{"num_hidden_layers": 14, "hidden_size": 224, "n_experts": 64, "experts_per_token": 4, "d_expert": 64, "d_shared_expert": 0, "hidden_act": "swiglu", "moe_layers": [0, 1, 2, 3, 4, 5, 6, 7, 8, 9, 10, 11, 12, 13], "router_score": "softmax", "normalize_top_k": true, "routed_scale": 1.0, "balance_loss": 0.0052, "balance_bias": false, "init_std_router": 0.0281, "lr_router": 0.00283, "vocab_size": 2144, "norm": "rmsnorm", "norm_eps": 1e-05, "tie_word_embeddings": false, "optimizer": "muon_variant", "learning_rate": 0.00525, "beta1": 0.9, "batch_tokens": [65536, 131072, 262144], "max_seq_len": 512, "train_tokens": 505800000, "max_steps": 3279, "dataset": "wikipedia_en"}
Below are experts of layer 8 (counted from 0) of a mixture-of-experts language model. Rows are named router (the router's row for the expert) and show model dimensions 0-223. Each number is 500 + 25 x the weight over its row's rms, rounded and kept within 0 to 999. Numbers have three digits each.
After each expert's rows: a language model's description of what the expert responds to; "comes after" lists some tokens at least twice as common just before its tokens as in all text. This comes from a sample of Wikipedia text that the model never trained on. Tokens count by the router's weight.

# expert 53
router:507457515462476491482490514509484476497466515501491493468485484465516473538449490470518515498472487454546461530504476469506493456502476470500506518565472502456473468467484480499520528542485505529502544520463528506519520512506529479502517489481478530461545543531499480494541504521491500542539457526510483499523495524552515498502512510473489507485530480458494475469463508497494535522505536466514497468533496498535495476495468490533527477469482489550501505472544527539518456540497499484518474529474487490482488518538467477489503522515527511565517538537500474557500491528537489505511526514497508518494494458466501506472512489486511500481512499524505521524510482524443489527493
Description: "the" after prepositions. The word "the" after prepositions like of, in, to, plus suffix pieces like n in willingness and ers in younger.
comes after: " of", " in", " to", " at", " from", " with"

# expert 1
router:509540481506483452518493470518509493501488502517472513450497493476477492526479475530476504523484518547496554518521445545519475478449504523485486478478476508503499525470486490493489511487515504466500494498502480493546473522495469507492531477497505474508482454535538549556462492496514483520523479509493530477458478440498445466509534516521527478483442496511515522533514491485497514472453514511484528493504532524485494468521517526502505524500523530469528519480553461507514509514506484524481498519498509472518490493491521483499469521518475515546456515481594514462511474528483501542507464476517502503491528541531505527461480502487460524514480514481545534512489512492506460511483
Description: Capitalized name starts. First pieces of capitalized words and names, often one capital letter or name start inside tables, such as Sep, Dec, Jan, Kiryat, Bayer.
comes after: " |", " D", " S", " T", " M", " N"

# expert 55
router:510490487528478544522508456548504517524508460492504498526501529526485507507463516548500502488526515499523510522547489516539517510509523550532478465534472473521479487492483501502497525482464520502489514463532452517535499513466490532529499496508513482493538494552486509516453517541543495530466470509492521542435454477507521514485512517512488504495506519521509506490521494485495495480464521513500479477500494539468493489537489476477488511484524508499497489478471529498495530528524466541487521466485517488566523523504506536512513542515487474548460489518514501493529488537510444490523444495457492517559531472491512481508453463438477474485482486457542495494501528510510513492523
Description: Line breaks. Line breaks after sentences, table rows and list items, plus heading equals markers, such as before == Eurovision, | 1920, - Country.
comes after: "\n", " |", ".", "==", ")", " ="

# expert 43
router:491546514450480527510508490510480493517551510457541469506505487568484540487482479494532477468547485443510499491467526489479506524468507531508459516507505509505507531469507502498538526465531531484512471508517497520491527502537507512492476509509506514515513516478529509527533513472479484488529538453465519461468478476506485468488521522499502530487472490527497486552497503500504492522456465524521519501494485546539465533512509515470489539487472500512496488462497512510476538437459522514533515531548505488476493476454480506507513483516500498524522556528513469523439513470499488529493485521462448482556505483473514473487497483535522509508510448510500485524467508510472514518510
Description: Table and list markup. Table bars, list dashes, colons and heading markers that open rows or fields, such as |, -, Born:, ====.
comes after: "\n", ")", " ", "\"", "F", " Year"

# expert 12
router:498523491518469496462490500507465517531513454483528478479468482474499482488493499427510457530464493467463506499465517524462522515486492513474515536490493505481523494487496526487529521481530455530540522448462458529434466501467490494515468491469490485539514521537476496522533511489494512488497486498519440499518494517500503494497494473476527515482521474510508520517500539510469496429480520488506478492520486463521519503530481517518502477447482537511492466515503507463531508494516512488558531492512520499516539508455514472477506497446545509537511536502514499519530541444514530559512543494504520523487486501532496497530501532473499509510504499465507486525528479531534505533477
Description: Mid-word stem pieces. Interior word pieces before suffixes like -ed, -ion, -or, such as surv-iv-ors, progr-ess, gr-ad-ually; also digits inside table numbers.
comes after: " f", "f", " v", "l", "v", " pr"

# expert 32
router:519505489506471509545528496472497533452460463498516505506507500540473498493475485471500460512476502515502486500503472508473512519460522526484460495496478481467503496501488493519513476507523529543506496435527514530514478518516507537464476531533464506510523494467523497508518514480486508516514532511511526522525566474505476467537494533527460488467544510492517474528507484513509506477481477524485472529508477525527460520488543475508500515543482540517492490473481473506552513483496496553531524517494528467492496516462475445558510483560514517479509500539508459481451453509491478533538462528522511504486525483539500514554522465527472533497486486479516493483451491518528496489503
Description: Table separators. Pipe cells and semicolons separating numbers in tables of sports results, election figures, chart positions, plus coordinate symbols like ° and ″N.
comes after: " ", " 0", " 1", " 2", " 3", "5"

# expert 40
router:531532497502548479521514494521545509472495482475503485489469455492474521458516529492485543484490476457483523496479501494552541470517520487530515489544497506471493465485500502519511533541546528528463478471498462527518528512480517484486499558493542490507519510494510496532513462511505473511550543499481458486513496532534460495482548530496536461470482510525468531516500522531532499507515494502547536496464526463525540496491495538487480478480500503472485518487521511491507452563469507481512527527481492497474501513469475561481507527463490494503492462474493482513498507479513487545527493478457535515538503529492506511534489480491529519505468553521520478519471495489517483466519
Description: Stem pieces after m. Mid-word stem pieces, often er or or after an initial m, as in m-er-chandise, m-other, Mun-icip-ality, istor, olog.
comes after: " M", " m", "m", "em", "om", "M"

# expert 4
router:505529499502514467542455479540502493508485532512460457526533509538574508482516514553512507512500488516448491496530463497503476540495512550531485526489520470509464506515548502453466518518502493519491437513462464492515487556527508511495471487510488502495480486508525470517483493517493506494463524506470498484470526474464525492495484490491513525530488431466556478530501522509470489513513492506476508519506526521510533525487473523506545514478484535465466475492453461522484505488469474496470514503518486503510513480487480502469494509488515507546479490541565520469475476512526456506501493553479510512498525523493491494555493522488492531549507503506543476494509505514544500509505
Description: Capital-letter word starts. First letter or piece of a word after a space, mostly capitals in tables, lists and codes, such as S, T, A, e(ast).
comes after: " |", "-", " the", "|", ":", " \""

# expert 36
router:470510524504514501525547503499512479526527470492495506500551519502519484489496535502519504548470523474480485523537495552509506491527497455469507452477489473484511497476541491467492485478479509476460509489495490486482510526491512534488499483486506506551535466480514547513527530480474455505534456552523537509494484478464434502480532516526501474483451478501478545515516513495516460471513527539446510524522528516458500494539507482441520515506501539506478518535519514508535504488532520512500488525508497466514519491516481498541520488512527473533469533469510482511495495462530530503517499526507524517517503544540509510502482557551502450530512471488531561491513520504505494508504
Description: Foreign name second pieces. Second piece of names right after an initial capital, often foreign names in sports tables, such as K-row-ji, Zw-ol-le, S-and-ers.
comes after: " K", " G", " W", " S", " R", " L"

# expert 39
router:491503474524494479520530439509460517469510479514462518500448488479513531529487535487497482508494509499484475484547479534519520478497496504489526511571520507479473542497490540512480533513494476494504512567520537477508495512480485454506538484481492502490497475533564512523519469530518513494517507499561521477514467492546484500485491464493523482469474469517495473520553513525476498511510512515507501489483530521487462471492499518521503480492516464465526533495531510488483504460478502513479470545550474496524517474518498519543541486487495446520457514478549529528500450520487504515473490487469500533472523526471516525467510550482515531503514486462522502484495485527462514512457
Description: Proper name starts. Capitalized first piece of a proper name after the, of or in, such as Sal(em), Rich(mond), Z(ealand), Af(ghanistan).
comes after: " the", " of", ",", " in", " and", " by"

# expert 10
router:487474476533508450491458498520505498486495480450491479518475521497479530455522510515472483465465501472496493465526499529486509459451476495485483485486518488480499458469534472513461490534532505504480505534506464493530500470489519469506499511521500487457493459463527531506532509483541478472545506507500491499475470537480543481472474489445491497512525495506506494498516475475526515514536463502475514478505482498490504482496460536502522505517511482523516528466514489488521513506532467575484449521492497470530522516503523543509545506489535480538484557462529476550493548546495460513490509501486493511510481542468457513524514543529494457517501498519458471533529519504484471493495
Description: Lowercase word-initial pieces. First piece of a lowercase word after the, a, to or in, mostly consonant onsets such as l(oss), con(ference), f(eud).
comes after: " the", " in", " a", " to", " and", " was"

# expert 15
router:477509456533487518480486523531489467523511508479499452501462506525516546499480530536503478518475474474478491480502493506505493476436490472498554512502510491518536535488513509519499536493507463482489496530498516493506497499533546550496481479486500516491503509486549551518499500490504488505513492476489451471556520493477499542527532475516501507480489525499517510505520488535520505490513473489495489487508514521483516509449515495528503554467489512467486527496496500482463506482487465540536458429469469497488494504494471483490470496501459493514532485501504436518516509528533466510482496456497484531526538485513480482492492497451546549501562516496536487505510434547454534533495
Description: Noun starts after articles. First piece of a lowercase noun after the, a or a descriptive adjective in geographic text, such as m(unicipality), m(ountain), commun, vill.
comes after: " the", " a", " is", " The", " and", " of"

# expert 0
router:473496481527505454528494443531458502484522481518479509481460498531496532535467547472510444522517512514540473507468511529489518510463426527469545502505483490512480520496505479530501511496492486509474500528523501501514474501479483485554487484474505539493514493511496538497499473506523503534517493529489490505518489480498486455505462437480522501512496460493518475543532473480493495519516461485473493522494526504460472510484509534519547511518511487475502516499514474482533452544474517535553471494525467525522527489509472521547517484491489480516458472490561502519500509550530521500475485519520459506470533528512544505508520570502484522515508502486532480495513471517503470514470
Description: Capitalized name starts. First capital-letter piece of a proper name, often place or people names, such as L in Lombards, W in Western, B in Boeing.
comes after: " the", "-", " |", " of", ",", ":"

# expert 25
router:527537477466508520513498528473518518439492469537561537534481477480489512496498517540480482528455510499476509518481502522504489466497477532486495515460506468484542504503452485503514467452476459542467504460458515491552466509502486504472512540548485492500551502517494521541517558496518512502457516528499478507473553457476482512509479536486508480505499501481489480528491511468471515499507512485476493510511517552466529524496516491509532457502505495489444553490489516472510467484487476476476472491499535492529515492479495473512495505501536510437557489540487490478508522507496538494449532520499471507483493475533523497477501514512476534499474519482513474528499511480512458493506
Description: Numbers and taxonomy words. Whole numbers after table bars or in dates, plus word endings in species stubs, such as 4, 12, 9 September, Genus, subfamily.
comes after: " |", ":", "|", " 4", ";", " 5"

# expert 29
router:502520499459495520506481554505491484511524483506514495502480492471487461471495534525463444459526474519459529514474500524563493531526523500534485553473469510508494508482534493487501483519489483507484469476475488534537544491521484465461473503527546523484493478563520478531495513517524536509485485529501524500447503513492493520536490491475490513495533471522506498537497497455495500484526515460505511483460503508528547498532528499466538477529540550488432479460489518472541511534472483456496514492513487490502481467482544465474500511490520557488492518537522497480492529495469517494546531480508512482498498536486528504489467469478494504495481461505469535494483525472510506485503
Description: Table numbers, noun endings. Numbers and cells in tables and score lists, plus noun endings and nouns like -ation, -on, title, career, office, age.
comes after: "|", " |", " cont", "ubl", ";", "omin"

# expert 11
router:509479469510516500513501498484494503503493495475499502535556499474507461562499488482528522481469468500478494485493501511470485484516464483503470507500513469544501453503483508486515499490501507454511489514510539506501531537505495520511479502516506508449494542516473473506485527499479489509476540497474511519494529504528483531516481524489487483478466492525449536491511483501481515515538493494547490502515474483478488530523527491471485474491497511491486474486549456511504500528522513482480536534500477508464553471571498563499512463495479587549522500486487571502546492505483528498512485457458501515483495496479495483528533519456514526470445547497480510518524492540482562482483
Description: Determiners and "it" piece. Mostly the word "the" and other determiners or pronouns (this, these, it, its), plus the word piece "it" inside words like architect.
comes after: " of", " m", "ing", "m", ".", "ed"

# expert 7
router:531503465463474491484471471524504471532462508511482546481526536478505512528490553530468474499463483534533520480481465517508427509513505526478507532506510516489504512531462469475476512487521512491472484482474537543479482488515497535495486477516506485490475450483540504505472526502525523532456518478471467501472526490534473465495497508493504468474482495479515529545481499500492519475533522490473498526511499526483515457503488505497506522545517536475530494497487421510505500537471506457483504496530500502495493481498457440503528516506529522454465529509505538477489537537526519540504452489495525507501503500508493520476491474510454477503481489480495530525465450472559473503496
Description: Numbers in stats tables. Digits, scores and units in sports and statistics tables, plus linking words like in or conference, such as 6–4, 1, km, %.
comes after: " |", " (", ";", " 0", "7", "–"

# expert 45
router:514492503459446514472455484517493490513513475450474497474553532527514486486502500525502524509477497496479483507531437507531518541459529516485480510487524510518459498543492521502507504493481466477453486482465480527473568498520517503502479521497499467486500461463530485528520520504517488472491503482474555508498508513506492531495541537501458548496517547497541515496488467466486564496498506523506527494514507527474438506494526503518501521536563531446492486500530500473472501509545501519512481491572478519492526498502501512494519493516491507507508505528499526466520484536501471495533482437532495475474506453515489494495480459476503460501516496522508524507457530516507505516488
Description: Infobox and heading markup. Structure tokens in infoboxes and section headings, such as ==, ===, list dashes, field colons, and W-eb in Website or Webcast.
comes after: "\n", " w", " W", " List", " on", " list"

# expert 5
router:518502498476473458448473463451538500481551502486492521518502506455517531473547474513472519497497535475487494502549481469440511502518458490524514517488484484520501526540535521532522500492490487492521458504508488485524503470468503489519539466473474465495521507519533467470486505483503508486453481472512500511492542502486465504482516472519513525537457502465489540483503455445477499483499543495512532515508470512491512549525524524504481479503485525504511518507522468511534516513493498499521484486531499540521536456445513492516512502561461480521480477496526526515522527528507488508514517548496506532532504495497462494518497495547496477514529523557512474564500536514458505522499
Description: Mid-word vowel pieces, quotes. Inner word pieces like u, ar, igh, ur inside words (Bl-u-ray, l-igh-thouse), plus opening quote marks and opening parentheses.
comes after: " B", " b", " l", " n", " N", " L"

# expert 41
router:468490495515491467527475492529508495554472479478505512519444507491504488499539497524520457468500533537487451507527491508525517517491491502498449515462505505474503566551477471475501546509504486469455473447486535493519455505492503472457471517474496502500496523498521517509528450495498520487516530515475492503476449467487539503503530499557487513454475507476525531520498536508525470509533480512443500496525459471475483493526503520527532493498502510475537493484489487478512527452456474543463517508500518545493501492459500475497490500520481506498530474524515496489510496559517483518484454493525466502479501499513493502552490533474490523527508530522554508473490481517520486519534
Description: Capitalized name starts, P. First capital or piece of product, company, place and technical names, often P, as in SEAT Panda, Pty Ltd, CAS Number.
comes after: "-", " |", "|", "A", ";", " National"

# expert 27
router:486487491522502475507500482529506473488516513477482506465495485490468471508537492494474498526516517492520482491506485519479503498512480516536471528470503528518523520491525466491432497521470482519518519478502501525470468491502495474468444516467484535499512476473525462439501538508509478459563557504482501499476496509517536483466525483463480457474495514507513509464479508506532529529509537482508493537483461504485533485510494552513510492455505480494504510445421483497494477502497561522571505489501510478483473473510488473505513531460468490523496520446493506524491461521517493483504541479467516495464504534542481523510499508527510469538513540508505555502517549475500509491514
Description: Starts after quotes or parentheses. First piece of a word right after an opening quote, parenthesis or hyphen, such as "inn(er), (pr(imarily), (o(ften), plus table separator rows.
comes after: " \"", " (", "-", " ", ".", "\n"

# expert 3
router:504440459471465479515507519508461471466431517434474476514475471504515526535527450502497525486518447500498525474489487511475456506479438500542450487478539494495496517490525488493460489494474456464502558505493509510521471500505504464513477477479470487499452497500563490479506485471503441492482523532488496482475489512473478505493482491470527519481469511497504513521519517498531492503513508485490503517512476493486467458542541516533501514553523485457481504474491497464502455494489524529529470492538530502494478488531501507508463502484464503541472494534488460479483487519523500510507493486488495535536497469496489504497497505531477487539480482479544460491493547493469495505525
Description: Heading and line starts. First piece of a capitalized word opening a line, heading or sentence, such as In(ternational), A(wards), See also, The.
comes after: "\n", "==", "===", "-", ".", " \""

# expert 2
router:479499492515493454521498520466482505528531506496489518449534515463517500476506539478502499487506458513459539468545478486467473509492449490504511494464562490454532497512530504506490512527496477518521493502500499533490458489483544490481503520498525457531488502479480510453527508470477438452545511500503465476507510521491503490474527439493494510510480516522550491454516527520490508470508515498517485513460496448502508504524457524546457510477523486490487486536442469463480493458513526506487515516486528526508502468492485521507506490494526494559478512498484532480528478468467524505495540486485493514469460507481461488539493451468466510536531487466476544495512512499497497502492
Description: Mid-word Latin stems. Word pieces inside common Latinate words, often after a prefix or first letters, as in s-ol-ve, con-ver-ted, eff-, requ-, stit-.
comes after: " s", " re", " con", " S", " d", " Re"

# expert 51
router:502530484475506480494520482485542533476472508543462495507457504450468439514500461474494481492491501516513512457537544486478530518516523505489544533500489522523517529450495471527513490487491503506541489499514528458475484536509482491549527469479495543528514504546488513516518489532490519493464499520471529491526493461490478503514510533517550455522471507561496481557500488524482461462449557517484510519490541465527464492478516535505456505489512523477485493534519508491507541492505489517526529487521497531473488495480497477511478459530515498466511484482510511543502523485509519508538520525526483490475490520491491487514522458453514518532459468443526519487499501504513491506483
Description: Foreign name middles. Middle pieces of foreign personal names, often in tables, as in Vol-ody-myr, Wil-hel-m, Col-umb-us, plus table pipe and blank cells.
comes after: " V", "ol", "il", " Al", "u", " "

# expert 23
router:506528490504569550521499486487501516456503493503488516500529484481506492476533500478486480552472511518518475486543463493499488497506489521498507467479536498444495495463478500528514522511447511520492509513479501497506487527459520474519501459490448521519542481509542502511472497493531480517511483469496514494506516501492461441519475510498470498493467525517468497519473525514496519492482492501517506559481476510468540501501485532502444484513473494481485570515530518498427499502492534528506544473521498500517461496507525500527509518535434515528546469453489523470522454501497542529531497482498528523475515474557496479491523512484528479550487509493518484541495488461491491486480
Description: Word-start pieces, ill-. First pieces of ordinary words after a space, like ill (illustration, illness), ge, ob, ab, plus The, all, some, new.
comes after: " ", ".", " H", " B", " L", " A"

# expert 20
router:492465514533497497486499509518498468537495490511550509468471520495439528467479472491486509493495521499541483519517436489502490474472486503525462497490527551496527508521477525479482516515509485528564519551495463504519485484521472461466506478488517504554489478490539495544508501543513456480516506515495493475515500556517532509481537459513471467470485523472520477501484506489496476512539510479478512501471536485466511485542468491509458509488466477526478528490537517518461482495490501521513489512521459522480485528526503510548496523448518472524514478504548490525536467512482455495513514481454501521520480472526548517492508504514504554496463514493532526532503551503523476518479
Description: C/P word pieces. Word pieces right after an initial c, C, p or P in nouns and names, such as c-at-ches, c-ous-in, cl, cent, Sec, ouncil.
comes after: " C", " c", " P", "C", " p", " a"

# expert 62
router:477436479519525492498518504515536504527498472497476523505513450486538540506511523462528508485494532518504450508520501528509506488510499465544529435498500468454467521509503495473514508456509544523483491464540543498518495540527495543526540519482512475513542504462472526486472513525478460509502455512541551514494474448509515489482515515511492528486467521484512531544503462529508492518490519509434504534524501517502457491462500518509539489488484507477483502506508533508488527502501502518504488476442512512498472485540493486506506501517517512508529543472501496468501499528504531495510504547513510523475483550550440512494489521511506484528508501521462450503480525487552473499490
Description: Non-English names and scripts. Pieces of romanized Asian or Middle Eastern names and raw bytes of non-Latin scripts, such as Yū-k-i, Kiy-oh-ide, Chowd-h-ury, Cyrillic and Japanese text.
comes after: "k", "h", " K", "i", "a", "ak"

# expert 59
router:519518521520492504506491507496520519557534487527471514463536578509488471507459522520516529536506536527514526508493506459522490497565506480516464501493480485479532493525544486520466505455480468514492528522479517490477496512514489505467548503544483483539425512481535508527502451525511508501486506505496457511488505499494465536492490502519514496495500515506513511512519505508520459475516497534454543519501507515450510530497491486525476537526454502480473482471529467515495497491449509538512497494467506543497528480491502518506512504473489483537486467516550495459497511530505445492526445530522519500509550478490501511452462466462494547511496505464513499477476499468512497517494
Description: Acronym letters, blank cells. Capital letters inside acronyms and abbreviations such as FCC, NBA, GF, and blank space tokens filling empty table cells.
comes after: " |", "A", "C", "E", "N", "S"

# expert 42
router:495511537522468490519438498516498506508504515497500468484495519497482498499507524469497505540478466501495526481529470511517496465472468497511439468501521467486527530486538493480489526503488432482477480505479514506479528440517525475480510492484532485475485530533490518548508488497538495480506505486504483501494501490468562535501521472496509501521525525539562486441498530516546532531495475502490473479471482492535541506486489516531479514491489493494477538479475552479482478484527476545523481519480512513505525507499511493514519494506489459550499475477471444532525472501508504527487541479528473484467509560468507514532513518444482470503541510480496534452535510487469498531523
Description: Lowercase word-initial pieces. First lowercase piece of a common noun after an article, in running prose, such as c in care, creature, cornice; re in reality.
comes after: " the", " a", "'s", " The", "ing", " his"